From a checkpoint of a small mixture-of-experts model trained on Wikipedia.
Size: width 192, vocabulary 10838, 37.1M parameters.
Experts: 96 SwiGLU neurons an expert, a softmax router, a shared expert of 192 neurons.
Training: a variant of Muon for the experts, 667M tokens, 5085 steps.
Below are experts of layer 9 (counted from 0) of a mixture-of-experts language model. Rows are named router (the router's row for the expert), gate (a neuron's input weights, with its number), up (a neuron's input weights, with its number), down (a neuron's output weights, with its number) and show model dimensions 0-191. Each number is 128 + 32 x the weight over its row's rms, rounded and kept within 0 to 255. Numbers have three digits each.
Before each expert's rows: a language model's description of what the expert responds to; "gets" lists some tokens that make up at least twice as much of what it gets as of all text. This comes from a sample of Wikipedia text that the model never trained on. Tokens count by the router's weight.

# expert 31
Auxiliary and modal verbs, to and negation in narrative clauses after a pronoun, such as would, had, not, did, can't.
gets: " to", " not", " had", " has", " would", " have"
router:103094148083080123161149147142099123158147142185161136165070121137108102071121113159182157084086123120092155151168120205182087138135147168101162196105101144136164087112169130123108105152108133146102123165137078145160136157068130121114081082143115142181131062120181084102118154124095103143080136137063091191065102138186182124068126183146167120193176164106140072168174092142136134156117133095149135091167109110169105077133061126133104088114126105129095083152149132110168121099111132099068092131119079112135087152125117112178206153109133143123137118130086162129152097122135134136
gate1:128103105187098155197130138132119098108094125100215176136165087144119127101062164131178143094176090118094110136108082108072145119048132121137100123136114114130147110090143137157115155187109162110067106080096100133150150135181074109070105123178098121160163153199140132103108123141139157169109078165119119113171164121113113108081127157111118128119155128103105167158135142144118109153157154096165164112151122137107167153134136159122179171110150066132154082180110228165171142138113176187085099215105133170102140085125115127098125112180102088126134116140084151136172111122142065168
up1:137140110131106123104102093104084088141126141174139128085141127071097159139157155144070164144158131159191127140080153102153144065165172093108167214155182103163117160124046106108111122109155074165153185129106145128097106191079191111154143143090160144111153145080094170126161163156117147066131139130068155128155155137080154136117197111114087151127112122140116126122166095152188123139111126081099140156097128111142150110185106167104113112172160165148107131134155113109080133080073122168116174138098129075140113158134089128127111070136168149111103118140142171121068132140029201139
down1:145092107129139122130066091143149016121137152114141097095123173154116145134141145152112081111159148146096118087093161175132171186120136172163135102130176053159139166153111156155108094114162044232077096160128128160115113154127128186214069183108138133119124065106104156163107102131128125130129165128155164068183175086149152142110146141089150177152143170092155156154121126111119187154159132147094152141087116106138146163148117108133130121136176116131155145133143137102134097058080122127127141124141144159106112147082121167197156144139195118101144150155175126096189108175106112110
gate2:152082166051161173165113107081169080170126097138143170139118093069152157130148208075128116095133135056073149114122139088092153111145105104048112148140086157099130119088146155098103108158122155162140110179076086168118136154126185136186081140132129147116166119100103093139099171143147109141126106090159144150047144151098155152134083103177142139118127204131132072152092115130130107124121184079133230103101171146100118133111117112126137180125155160169118166130150153077057121158113108110103128132125091155072118146179165111148082121105158157142123101105126123183122128141183150117
up2:181099127098137151166059131120088101137130132149106133171120112099155155114175115085036162132147166087107170111132059147172135156159141156170054127140051071103104111137157129145125141166076124125120121094128106147135117190140174193102156097174176153089070079035099121128136206153129142151145143118118132125125094167121149133088106096104073158101109082107097113144135189128182151167129183090144154113132177139117099120136143135182130078132101070114107110149140125071061145121135133135125202153102154158128132148096193120093122128114140104126142150146077107070126129113150097137
down2:108179152067226095097125126130125094136187145159162118118123124140113068132129124131146138134168097131122102138161139128109147122130111152100067146134163197059162138113114125121159081150160200127134123097090172141208149126112143100123112166118120105138186139132102133160140089125122118147134121154180143123134084129158184144161105134174110184129146117094109155097138201064123158128124153062089179165133169128092170075130123167151113141188129141122082151151058169144184152103121121092113193118219108127077170164169186093117144116116078158110087144156092140109136134093153168110
gate3:134133184086185125128173171138112139065081171155145104154148172087123093144153125156158141168179116180165170112182142091134110152133126175069115113142141138086106103137200103114108067084173100113092101124106106120088171109120108154113113156125130072107075084111122101123082170142170174161174068086143119164180051157096190165141176117097162143162116076135098114137075152132119127070099144141084134168167142158155103090107189088117079106173105109149136149191121111180063134129123151134125126120183150147139089107160128145128121172150066108116156125147115121149089101103093146105
up3:119166125109165091108170080090104179154086115110178160163125199137191159141112140130128121131115086133076164147119149111101107113144123130135135165115133069130077187146142065118168132162043145170122124140159125122178141155110146116112121156154156118161153099149097132188082089162117080072106153162175161173070082173109112156137143102109102082102167098168105112100144150134163089207124160131118065106090100091097143117100141160115115106114102157130092141097113183109118102125105180162145145173093107084133132180131127141179196183168072119136104156135098124102156073150147074067
down3:159166141146139168111197115110158079147120119162135165157123116117080098139091168121141170126146114077191210122080108171142170158170109170180090169156153167106138130128154064154104142127155146099100107149131184112163122091131136121190078156114105113164079108108130108074142188163121116130107100157100143185080141116111119156131130144116144097163171179164073193134082125143080099176144103173125135080060148148099098133128123100116049132129110151142159139121144128077122136142103102145146050103168108117088094100116148134137134109195131104048169090104100123095086172130131165073
gate4:147119158149186096117116146124131158168161097138124114163113095123062084163158146138181153123117071167096139070111100105193169149149127134143069108108108112090185084068164102114189085138127144137105151106126151118125110128128135154154118134138098122202117195181152160140161116118115112190198124109174118151136187134139073160168101172149121122096131124154103097135134156063140151117168198072133141163147154119170187117118166104141140211068115154140177115148088172103122107128168153125154101115111096097114176141140161118134165118121109150138045101161125200172134071105137167157
up4:114102155121052138134103088161139154134122092172085144135127171102124153100184141096151077093135118081160164185106136102144133164130123139149134147174141104065066104141118100132148120112138127104165117034130145132129146133126121112125108199147145231136132161124145109073138119061157133089093118177109143145125081095105166114095130123140125121147097113151188206167108095129136158163077104045121082129041119077136133078090063098200128141125118126155161098162161090100145165164132125173144122085159094063133128119136101111158110104133151134183114085147122092090125151098106168135
down4:129188106127138091179130058098107171145171117092179160051087114098101089059115157070116126149148103077130158127148098130135175113154179092134102177093128110114123072104096127125141114139076128131126179095162134117102148165065093112126143090115130150096180176143092148125130133194122188125073158088125164131124139129172220154122165155106118130162116153103124135091165141135095154161112148139117097114130095141067107104102127130089125126086165113131109181107111120109180144097106090157130054116105100089076126179114233059118086185125138147118115166160146087121139143116105137148
gate5:104110070131104084098094154088135152077160101110134116125077093117165075126106107134135072096124179185130183159181083144117090173149101102122124064126129118129180137136147179147137117185133180112134093094118116119141092108084127161096113138101128145078105127166132034131151118153155145134122097198096116140128101174125182077183179153069106181135130148150105140113059133160123102107086108146086119146052106131109206157151113176147147148153123147115105183095058117141094160159107079148151109061076111112131132120102098156137102121100124098091117158134192145102141137086128189146
up5:126094109187123092113076112101116129077179075149123079144067148211131105138067133109190176065162189123102137088170147122135124144170069101163155182151172111118165116128145149168163132103136137143090075125108113145076064133101137169100136124139075155108120133120120085142126136158124149118112098137129109159167113100125161110190084184053137176114107141130133119165056167227175110122145089114135099127165109190120174122122105100136127090118094117128080129097105107123099145175122122148120192180124172159160136165150128109130119149073179104165136110138146118145113184101150170125
down5:155201121137072109143168136130087107141149144133110147115131150108198119130122126132108152128113109187122134102175182169139104099169099086119068145090109191159127102131193138102145169138071161075148091124143158131133110090100124129155135082112117195054141114104136137129135158128146061117102125161099111151108124158147178029149134157103051102192150142090155124085114111095101071084149160073134109133157120142117155131122136128146102191157062106094036151161129181185159161112131133152110116149135181099101105107201174166103170119154140128136142173092097118110130117117113153159
gate6:154126177112121174154118198058164122145173119167131170161154086177212059120162101157153120139148159173099144110124165097126116106134119120124113135108133148146142092136115143150081105081093147117137171204141154138124149154160092156179116112155196158125125175154047077187131120152095166115095138193085098139138127135160086152165181114163137125129134159175152088152106161148180126145092106094145135099137162151126167078047104154128055097160138127112102131136128154120097104178136105058164095082100083120063075121142121095128138094172102095110127070121127124172141144102134139143
up6:097074142169112149092100102110180149141124104197105085089121127118122122121124119095176138176175148129124169187163176140144130084161136152133126140086102138187106117161100153105113085104129054152148167124125172143124143157093102117176140126175150143120157170128110075190191127167121078127131070153129098099133117116130076152118144175113092117159106112083106123129118101099151103136072151124104193063064188130095160096084073092118075196136155136149148164172053108036113083162133122148143089117168137158140144055141093108127140138137086158105103118169170123134115091137134154097
down6:125120123159105082150161135102157112136110129145089162106080130106180094093156134138177146089091176129124144069127125140122118105117105104180080097138149146153119140158131134131190093138131125141206110107103113128106157104077097120181139114140135176132094118138122126185084081126145096139083079141110079203142158119102090139157087101104117061136181150112060141141173100138136050110169140128114142104136089140168187096175132168099086083043103128130171102148177118137139147183122124136160123174104096100113133107164153126160159159136095174103100128132056178028068139093134175107
gate7:100146166116077151160101129086155143122090132102115117178170156148148129151132142124135081146125117170072087119120134091136116213136113155151108203145171108132103106093121079114143120087104145179078084133090091162099129098168087093130170142069148134175127126115128081097133195123126084165113105111121103153094146057074159109113156148061200149135080175118158141140122102174122172122035141139098168110159099141112160130128185103111098068171126150153097119137118159149172117083132118141104184108098137093098111096127166119112105146103175116179119095120057128135140129118058172200
up7:149147141114132144134084152141106134108145227140098124161175155184128148107113143119113107128092124154099135208138099104128081177095145162168080104123129122063121107144139172083141095095065108138108111033090187165177153100187147126115128104151101094133100069046116123142090195139146086124138072154183158094091156158082194101172111092122121120104166103145087171136128128208114132096089157126113111147088177168149126142137144070146100071132198148117128118129097154149172156129148157124144138127077177115194132127123123132105067130113141126133137152165107154104140104159145114122
down7:096153144081110150127090135102148182105151148139160096113123175086177103081158137143171095174144136093175097133140064052112098132093100093134088155164117165101132103112148140155131207157162153151186162144103117121176067102095119105134123118150094180105159071135109117175154110135193160111058152082082145154099102143090184140126118142106160157072121111123102090181149153151144178098135144092113095139082101145157096135030127130120151071150118130156101143122129151219163109133141103133129148141067135066128140172162114154140145201131127127074158179139141109125148090138164099129

# expert 21
Prepositions inside running prose before a noun phrase, such as of, in, on, for, over, during, among, throughout.
gets: " of", " in", " on", " for", " at", " to"
router:163133136112086136160073126176140147111173110170108076134098143115145078120101102085093147082094096169178143120159126172147157163120135092120092145170177159084139089084167187109119107129132165091133157189170133150157119118148124130087084084111170164139137087168137117096102093100173102101071108122106118126077107152188152115124128151196092105089162129164174129075085191127094129107140087111161086080142178098083118157095101137117136170137102096160185109126088113076094114091095151131119130151115085147153132124155170167121156084106177103233106124147060114146132159123104072094
gate1:114141123172160143115083208072149185120100089094118134146076072115104122094139140125127129123134137136171089148119090133158170116130092095108125118136086174128093096128142140127119131166139093120177128078134162102132208103106168116158123191096132172155132097111139152112117161134116152125149119138097116120129109092074157162130158113171133148123084150125158065137140106093069085132152127157181104163172107130068115096224138104114133079181190149064194132138157075146123163128167119143099128079144188127171152063112091056172103083163100064119134127195129125095095171119091141112
up1:137144174154157064100097197118130123109190102085145172091113138176131119106182061128096161160159172136111075108048156177135107063144148141074119171104094122135123114136145097150137143130092145154149150081093119101077096164157117167195122166098129144132142160130134121125097151085142142067102131093115150096133114122114127195081124125149174177175065171139144107050114159144151116175088080083136066133079171110116212156176122176123109164131112154163132146112118125135202118127127099162155115140075141160134075151102121121156102152144071117090173096121162130140131146149138139114
down1:110199118095100129136107218087090113130167130138143118078122115166104174102111151106148169124141139119068102118098133190158110092167099188070101130093129184120108093136159140128154119156151157126184072107091143101095129118153169157170167151091093156136135103163159180164108119135159145151138132142191143155085169132101135209171112167169150158172103162111193112114123145172138100196163133105127079109101176044139177150184108218091120117145140149126145174137102121118145144156193166155125152114152113120119094139150163112141072152130082104116168120137152096129122155139156162074
gate2:179073125134158170152193129072123144132143125115119117124123091089133104090097142136111034129095128127166150137159094097171125087138129103144110172133175113058136115131090122139165147053127137103134138148121167128208108068103133176094126105152137125087111078071131122119108121121160149136085077153105127101226156134164063068084122099098096115154113028144129144096171119121121102139117129145151126105097168133057154150080144129081133127126099116139125087170110145128116078117161155125124165106159161113200191134135127054161138139091123162134120112211145129177126135108146128172
up2:120121126094137124152109133127118165161101131110137150157129156082110080093100148099127071100134079167198163142118085132122122116075162164115087169136214144143147122139116090189134144151137167159197104161102188132149156120107155140179065165119158124132175103107127093151110116160097149123085158193113135111198148073153127152084114139158123139123114058165131112164108085054144098130116137142150117179139063113064117121177087118169145153101174134055099092138133164153148150110122145150103137116160159131174136111177126104167072076052112056144156124164144139168076118097133165100
down2:136137062165129163187104070149119138163122165125118104126160106107038137072118142101174050125133130125241117056144118145158146147090130180104097107117120159098118158136106128117085180078155103138114169214126143105108098137121172146104085134142135114109150141104127097057165156145134136128153116078084157120119117186129128063106126141114118110141104105105110139116171127063103069156161071120186184135104181125100149155159153137116111151144123082160152141150100095071098071079113152063071139140105168138126083163146111153124120092131107126124149112160137185143135134178147099139
gate3:157054195103177138140127110131092115111089120123114128141064094142086118131106136081149114159150084096155064120170113130157152088141065144103120152131108140087113107165140126200197175087079092179148173128161120145130107117112091129115115093113097139102181064165106119136161092155108103155125109123171150142128137140138052120119118108124105077125162126140111172151154082126122117089130106105060131074076113107134109140161082125150109159116179187113129101147119136175125091107147094129107175144133101101204079078086116134161156072099166148210092148170208109155121106100136081083
up3:116067141091212078153093062149153131110079127143107115190103107093114174153112112099137149112164120138100110029165112113126113157104123136178191156152121136153135106140090162181131114101116114215122144145140109178111113127084109152112089149097103167134170095168164158097169120147169071169094065080173177123155150116136102142157097125083113085142164125149153149120123058120117090212165112118112102110122110120119122147102110172100141148091098149093104084124121141165143093101153174124114180155198094161139130136110107130149151136111167158207157138132201084130096129120134100086
down3:087172102128100082174126173139114163104140123170162086164126134114112158146082198131135101135162158104143128123200109193176112092101166101110120121180203140172069147120105140160099110132119148125175121159134115125140093143162108172167102102155125180074157163121100105112156127115138107124175184124109152121162059131154128057172131187110162103146134098177156137105100084057101097156173034149101152164144133095175132111090126086178120153123126170092091132112124203179158135099077157145164192146093129111110151151147141135156075156138155137157128122175093104131172147128103098146
gate4:117180109124133194131112156172102091113161126145146106109091167155142086081128120127119105134109153139181073115200140086124124106133190155092098134111146096108138171138145188096131157086154074153113123160131129071136185147087126122133119150161105102131124107141152155159104089145193161137149140176106070107098090095129140124143161107142213155162087157153107141127107160069106130158156106146009088115060102145099151050114147145112099146130145164164146130124135199130078128108100139096137092102107086157092123152144134089104163161143072104104099104105079116173157176167097191087
up4:152130097163120145216151113168144140131135182137136136112149129139102157125156151127109120125055163100076135097143202089074136061132133132134088114127129108134150169151110121127058076168137099186113111173117136129152112128105142203102113141184153104206140136100088151163129113107137144180085085230100160126161100163107092107172125158092148140174113100143122132090131208092128149154121090105061110117159178187146113196141124109157124089084106119186147133105157208139104165140144152158132127125121113117115123149180126123130185121111184100121132106135094126183121176131094090161
down4:077106119117129195091087134153139084115068150137124158076121139110119134120069158135122153135123161126146082140115112114152096106143126148128093164131178058120077165055160146065098141139150133161144131110073150142120121146119165135133131146120107151152110177080123144081112089161171096113136110069071179143130146135152143104122088102072172192131084137134242144101100143063125069177125106094145155091077108090153172063079103137135140148134128067103126049091173124165155134101149135108136162146147140162142124126164204160158100126123048111149123133168126111117157153167124101104
gate5:136156088118123083076147118190139145058116120079111088072088119086125136127145103131147144163115160109118206171107109141166134138109148133154141101066130127168169185092106097075150164131111174187159128097084080210115122116115103124122128115105164129146122111144136149157139079106152130138129130114116124111012170138106156210121103186161116148154123115106155068140144150147118119121145111137125108071164126145110145110110169124174059122116150108096141115079175117086125174152122111164146131158070057120185095117151143131138087192125117039150109148108145100127121181160161187117
up5:111141151060101103190121145072091081109119106149161119160087167084092174100058130105082108163139073112128092185113122126070106129081136207142062128095211121157148125102118123123119149112161158143082117134157158142153095162147175133129097175131093165088098138081129155124086151167052092123133154123161113117101169118132120117085119115185145131168094146126083171162137106117123084132152085084129103134123097151112063149102120107120092104205159112145141126141116166194120131104098060121072162184143148089140127068126188141108161108154130164172131116115076124114127081122142156161
down5:137170098161142097090094173089131114163163142129102185157079142146072071080127150128141136143141154076144141141150102151108144077142090083171101113099106119100101141212067195088179074107154162164177136073154153156107099172048091176142112151097116165114053138137109140159150092145149121133151164106131138090162134142174201154187095146093113133120183097129146088112150114084161137165125153115095135138164056159145103119110118104083081080146089138131125105119141176119148126172137071131128140132125142120157094116085149051146084105089103104112150132124142115198169132177118137129
gate6:087071098103108113202096110061131158093145092069086146117104090155117134110103168132134109150123115157120054124087169182094125098142068153102132125099188109123097062137069173138084120135119129144100127072140170138127102129152108176085136146162122131124126160170177121114163133167128135073110123141197053145112121131133124176129110134158108078066149136110080121148106086127091107092052139164107156138131119138095127102178078082101079154086174111139127156202079086127141199098158129158080114119134161169142114125106096153135146076169142105097107195116171108135128123129157100165
up6:106180144094122107144137094150076148082123152124114179157147133142152109134113116120119137118104108176139082128163162131125167175105125103063094117107084087164094096086134091093108104117166117142068144067196118157140120111169197121088145142105118151084139138111175073088118171116164096146110149111103146167093078172032181125109095148120096122152074119093102082118172113114147125143203125189177105122107099146183089143153125169082164122192114118126128156181116162115110123147156031117103140111156120125178120141136145044117128109123124087093186091091109089104156142129171128100
down6:132218083111114099125100104125116187142115155111134130169197136171139093085113074136087179116107151136141183114135135115114156173165153116110152155096088138137099136143127116130112053192089119092112164069163116070139096174142156102088151208122114077140129212104097127139082161095137110085135160074097117103174101149070103079110044152105142065143109143126159102129137106140130145181091117114144101116131210110143114111149153164135140126130097090143153148101162128158103164132132100172128121106086106080162106096078112116091139179144166097143071128133125141175158172106113174081
gate7:120107112120101158128076117172190134136120124109099104172135107133160120165200132113124090112149063134100118123101154089118020149083132101208086120154087158120078121076067106123203163177118168149130149115126155106154127101133134119161171119099112133080151175132102190116169130128115125124135110086120135188172134073142120131093100120124161122216149142163130114072166079111101155153133125150124090116142159132130091113108120117130116090158129147088194070148178155129141147149188132243111179124143175148122187111129153132155082157129085121140118152152133124104169101107105106079
up7:128180115092096096123137127128132123122123202131133101121115161111119163161131094128121150126114144116116098098134116126135124147193143114151132126174115124060149105121112147090168121206077099118107136144082087086161167149104183154121116086090076113110127065120094115132103120123164123088165124115115123124129167170126075126151056145138103161127130121110147092055094104134124072143164066096112020147106166084147182167178118129125076122147102148185197123172180146141138079146157112117160140014128108071140166103166079096133151114173134143094101119118145116063130155107122090078
down7:134156130134139104107152109122137228125104180100148108163099149152125174112117139160105105135102105083053098163165102130141103030060110194139073182156149137110099117134107122153137058197175207199096128128104119099098093152145105114161157107083108132148164133092116145147104157106117133101105112075105129078064105091092184139139158117109155149153181152129153126145111103165074115122114118186160144112130159065172151109171134135075132135108159152171113126161155171157097110126061103184096161114127128105140080114082134100144129080155103118123112133094090109152067137108140100129

# expert 27
Line breaks ending infobox lines, paragraphs and table rows, plus == section heading markers.
gets: "\n", " =", "==", " ==", "===", " ==="
router:082181145110096128151092161107077095085160193100115109100144092110201084173161073172164087087106167121117097163123130071158115128095112123127100102142115139110177119148103082109188158126118134086104182096146160163097101099155166118179106072075082083121130107107131174133082116160074141106112163150107131115101185146105132090092130081133117124088173122114180093154143127128200115088118108132114153121165114151140088079084117171144109161165110148161109121080093165137128120074121107153127112164152123107180103154106118121063121095169094158157146150095051174094084073174131180114
gate1:081158078132145147113140158099059114120129149146161181115120108123138102178123063112161056095116115134155134119047112103144125172110090098167113145141098121136158110061132110094129113087146124086141156119103099175133141099088136074148152070156115094108136080118094132118102071135104090117159129142140121160109107126222195175116171108129091142168223094205125135134064073123101131197106079137149120149169116171088177144127128099109153075124141116131100064141203182143162104146104131090152089167190123159126117162105132169132157127145104110120154110135112101135165137104108106149
up1:102118114119134161177126132159171133101160125191111166108143146098101117189108168103133165066195164090143161144093089166099165098106094120109068087181178108110131142134200154129109119085118094154135136118120107142071121114096076146092135110124141149109107202117132129073174115102157160120138177122171109145099145153176086156120153139134105143122147172078120104153131176135126122110082084162079113131120114146131176141090028125126144178093128063095141147097157110083158147115109110088130122108098154107184181083169120042143132109102096093145176057175160168101117121174157160109
down1:155109138164143150147182102070163143159152118130093175141104171107103079155088142183088099128127143197070109118160168144105159116155070133093173128066094130116071088106148134113123112123140115132207131163089119115072165171131154158121160137107176126114067115100115074102078135128109148098145078133143103079145066134171117153114154164138125193172124112150121115146153157096107094125087092067038134118112143129115151150105111120147140165082144173143124108124152139104146157149090191124147091138143110138158127108104106087099110101123162165060146162074143121102143169021079136185
gate2:155139151131122128081120093129095122110116153139144149156066109194116167063141126137138082077129097168117074138057082183114117091126113059092118102139144104129122094249110109130107121124165102138163192108093137093095114134092128130119057158136172107110149158151163086147059126104166096093137129059183111140100044091131161128129167091126159152143129088165122177161094115162118121088129143174135091047125140096163141055116154137118150130125157158131109161106178074123139076120129098141108144080187128114147130093121103134122142128109104130165114133120151157127112197182100155120
up2:122146140155141161107166122102122151107129113139128072112063139164080163140084142145094109134083064112124107191132107152095078157102113128142090148176068147178148104155088152140080159222154096088124127105101141115152082123144143101113127118119132159116182060075104126140163161140138196187132097147117141132088087139149143138116069057107135098135200151097112085148124170128082155168180168143159114140150081114099134187135147149116110160186120117126135140117197162182098162141178119087136167163090132113137153125100063108152132153111130125144147141157171130147169138044132052129
down2:080098147111116094119163186246127124189158134107110170079104104142112097140158158101122123169133156092084138074168122095152144151143128133036111145104124141143106161039163159152104130193131097090167135146167127128125128118202125101170131110097127099125134070136098076157149131133160137062215138129110132094155134120154063122142128142040179127108194078108097112128144172134115156131134101147113136066138073145100108135133108152126119089073106146105101141170115112145125094158081119127161112156099078097115148131074158107153152161177086187149125108117135122095114167114132137147
gate3:117094116121175120136128092146130172160136141104107103110206106091082048131133119120123130114152134075115144092118140147122082117087123098144176176101174129115130207092069077139135097137126177145124122150111110140138157089082076082041189153207093130171078151134174191099148106149103109116212170141082185121156150147141134086152110121134154101134141118150084151126115146128144158143134134097110167167130167090189088116079108144186147134160122112176088120150135058075127115114179145136125136119131142112157105100154094124136105110157188041136128096140137069140133123155131119073
up3:122134161148120121125102150142147096166140088176120152105108098192132160079123124143100156143154148114154117113199180091172112146162136116164144163152156134128091151135126137064158059097115119149118116198123087139126116100119118156088065109174116127099156145142136170206155105111115080110185152120167120168088158127147179149120154124087101116125041162113129066109142099145094116103109171132053116069175114151121165173102217118151116145097127143139082151132199104068181103059140146093078129127076124129135139113098158114123134129162098130137150108082137149117078074146054151173
down3:092107157172193125181173172219111148085126132107131145149170087159115034183137111114117113162121133109142113096103101122161111146099165102123113080105131116068147118059132131150135120125191081088127198148131079151141193116131178085133119132201123077084148145115114158126084120195112125187140153101107094111129154130090171134153155130109071124087192187112148124092174168142099159151159067102088157136136132112189172074140132155101131129116102150124173138145177075141123061089115158092093106096149097134157113138148096106090111134127091103125140146145143153108123107106119183139
gate4:154145116128157115116130075055170143063133151108158133108134134151182087131136103108192154167134172052137164114143127110064090102085135101081143097121142102113133158168172094180099185146134158140140111130174084095127147110144114114143130194153123108145110153165167126067173110171211125173114126122199194098182169179116177154115127122117120198162078130115102085117165103095154130098182091112077131076112153145165145094108156142137155147106124104113110154110134113149083128142176115119146105168111065154173113109117090088117119131149099079140149147145169109172157119119066152056
up4:109130116116163156136110106173095165078083113165100131005092189123148127178098131155074115098098164179165127088133126117166150121116101164102173121095119160148098198107146129130063151120105143175107122079069176106103093178133136153126164126108103153099098083126169125145146130121184119098053123118166067143073114149149101130128136109113156123165136129099156194085122169110158133120143065115121086143146146171113100123145091115132080100159126122126114098096121121080186104117136129153055099117119104085114127137153064113108148148096064111062095128097169071052108121124128115146
down4:110162153145174143116144159138101071195098187123140104145128159139120236092116139141127190091095155093153117196123147147184085141138119122144080176171210116146126140127110086153105153158146207144112073194112084205129108188119152110100116132137150085141186126150115108155085106152098138107126114121149141127137159126048124158053078170125131110118140103172139153155111134128083118159109170130093166154112108152106121139098103130141158175142131111099160099149160105139084097094122116095102186172150169138156076136156122092081138142128113162048109138082149103115104143147126143189
gate5:186140183149111072115116082179135050169145176147170150104149123119077114132142149143175089095164109114085174120110094150115162112139164085112084171182131096152073175109118114163081120131165181094099145152082134086108086094085117124178098170068084131146128142183121078061117087126137142117171116135181125070161092105146132110118154134105111075093140083104069118146108121130120121119150120182103129114119127148132192129129159122128136112169159121162171105082125181098123120143149157077110157091168110181101157187089134128080139129141151115115128211118141103155049176103138132171
up5:135120186191081109154136086163158032138111184164190198081149063080104106112130122117184131155180142089062164142135156140121120134123135148099092135112145115109105125092090150172090117144172176092142188146080159081092119104077142098191133121044135121155132124151123103110143130121110164112144078187216130122157134128132120109108139170181159089104134089115116090137093150106155097127092107137168091152117143140130166118192123191142129164128168132136166101100115170149126133141155147116141100126155118152072168166144129138082155165145157149101118212176156138102127151106111113167
down5:145116142067124102163150207177140131120105124112177095132117125062171127182145104077109102114138151100101086092080071092145183140099142159109123072145127166147130136226074097089111133191118099133154168137135193128102132229085181143107121142107126148108129120133085121160090134137067177150156127111132151134088148161144093110103068087095111111127113147083074123110168132081120167122106135161098106141198100105107132132098091093147072178145132083067176146143119128144077101121091175093114067150134147151110123110119103132129074089121124096119084112139134143114144150173131162076
gate6:128149147059088049103080118148132128140146159177104099124109061101165123140137216188106151113158127143108153100133115130134097125122097109180130150072091197102066130161087142115147211077136127156091127099119105163129126150071184101120165145161055106087122088121097121112160093132110117140146087083134130134122148129110126127141071107180093134069097184119087160087174104125125149107159118152120146172133100168182153062186130094170196118104132163163130135092151143161149147164161131138136145123147112095105122099119139119167130151065110058100163138133101117064161094151132085132
up6:161103149081116096185146149149138140107114082161143128114121110158108069119135132103181099101144063112121170094149108096116139182122148092118129159171089171131124115168109176154103115105154139085116139136088131106153189086094117109116120157168156222117071144170184068098084159104108172151098060154097148159160158136124123138096177136089110100171161134121177121089071073057172144125176119132189077119129108136161104072121100117107107085144118098130133045120100132152071152154140136128108117106161143139136165148103076193176149074109124161172092120147078146163085137131121131079
down6:171103187073126116110136043168133128109176081116188103115154093110123147143148136144127159132113108104186144118160132155087086110093172139122158105134107154134085095176132124116178142160090156153086066126103191126131115165147077154199145134098162165135101149074150080103144104087063197131063189163125089169113119094147146094169114097127092138110126141151137180142093135122202122121085131139143190137158185124140110076155139112094146099150083131112116123093074223112098104177142150121138119110108151067140076090112127162137114105117163136105178124160090148151131118139061135136
gate7:095155157172136124095116108101135065154136183142170104117112127118041085160147114082169144113098085123107091147120085113123129161078192160120152193142074087125141101172075138091144131148138124233114179100120160094147123153104161144136122106142096146103121175071154082115108132091121120206075103107130116090146143129094174085119124085059080158179170155134161154189108125097118121121154074126193172108145160119150110182111120094142091179109193103122121119123139176088102138146130137137088069092128116155150163085169138144092138104118139158129183172166108141147158095127138160120
up7:170104158116083117163165162172128217063108055098111139089105083122164142134114132192084111129176153098127159164198165168139146122116139073099202137089174156125124125082109098135154131103102199077107084105154135111146081105134097138128144144144118064127108089108117107130116143112118159151153125132171173174123091084147135125144133149145070121107140155078070086076141101127135127132134184123179137107082126074150190146153186154180099134133116150157148141171132082109117133163213153133117164130107118151109105108077121121146149192082094075120128099099131168196099104136147135141
down7:081101121114096084121129126132160126169136102161099166174114137131061149151104147045118120149132130128090102122111088176088137159177126080178110088203092122163119209092090146115125134076102120133046110153086133165111063140125061098148162122125138124104126150166092088139161093094090102137086073075124131142154076098092163115165145149136107147102146152097091150119133158149102113111075129090140149108198166154085145162189110090116121124164084116127149135112151105157137134117076114110172167123096114113095192088097087166116137174086187072131162160115102086173089132117117074105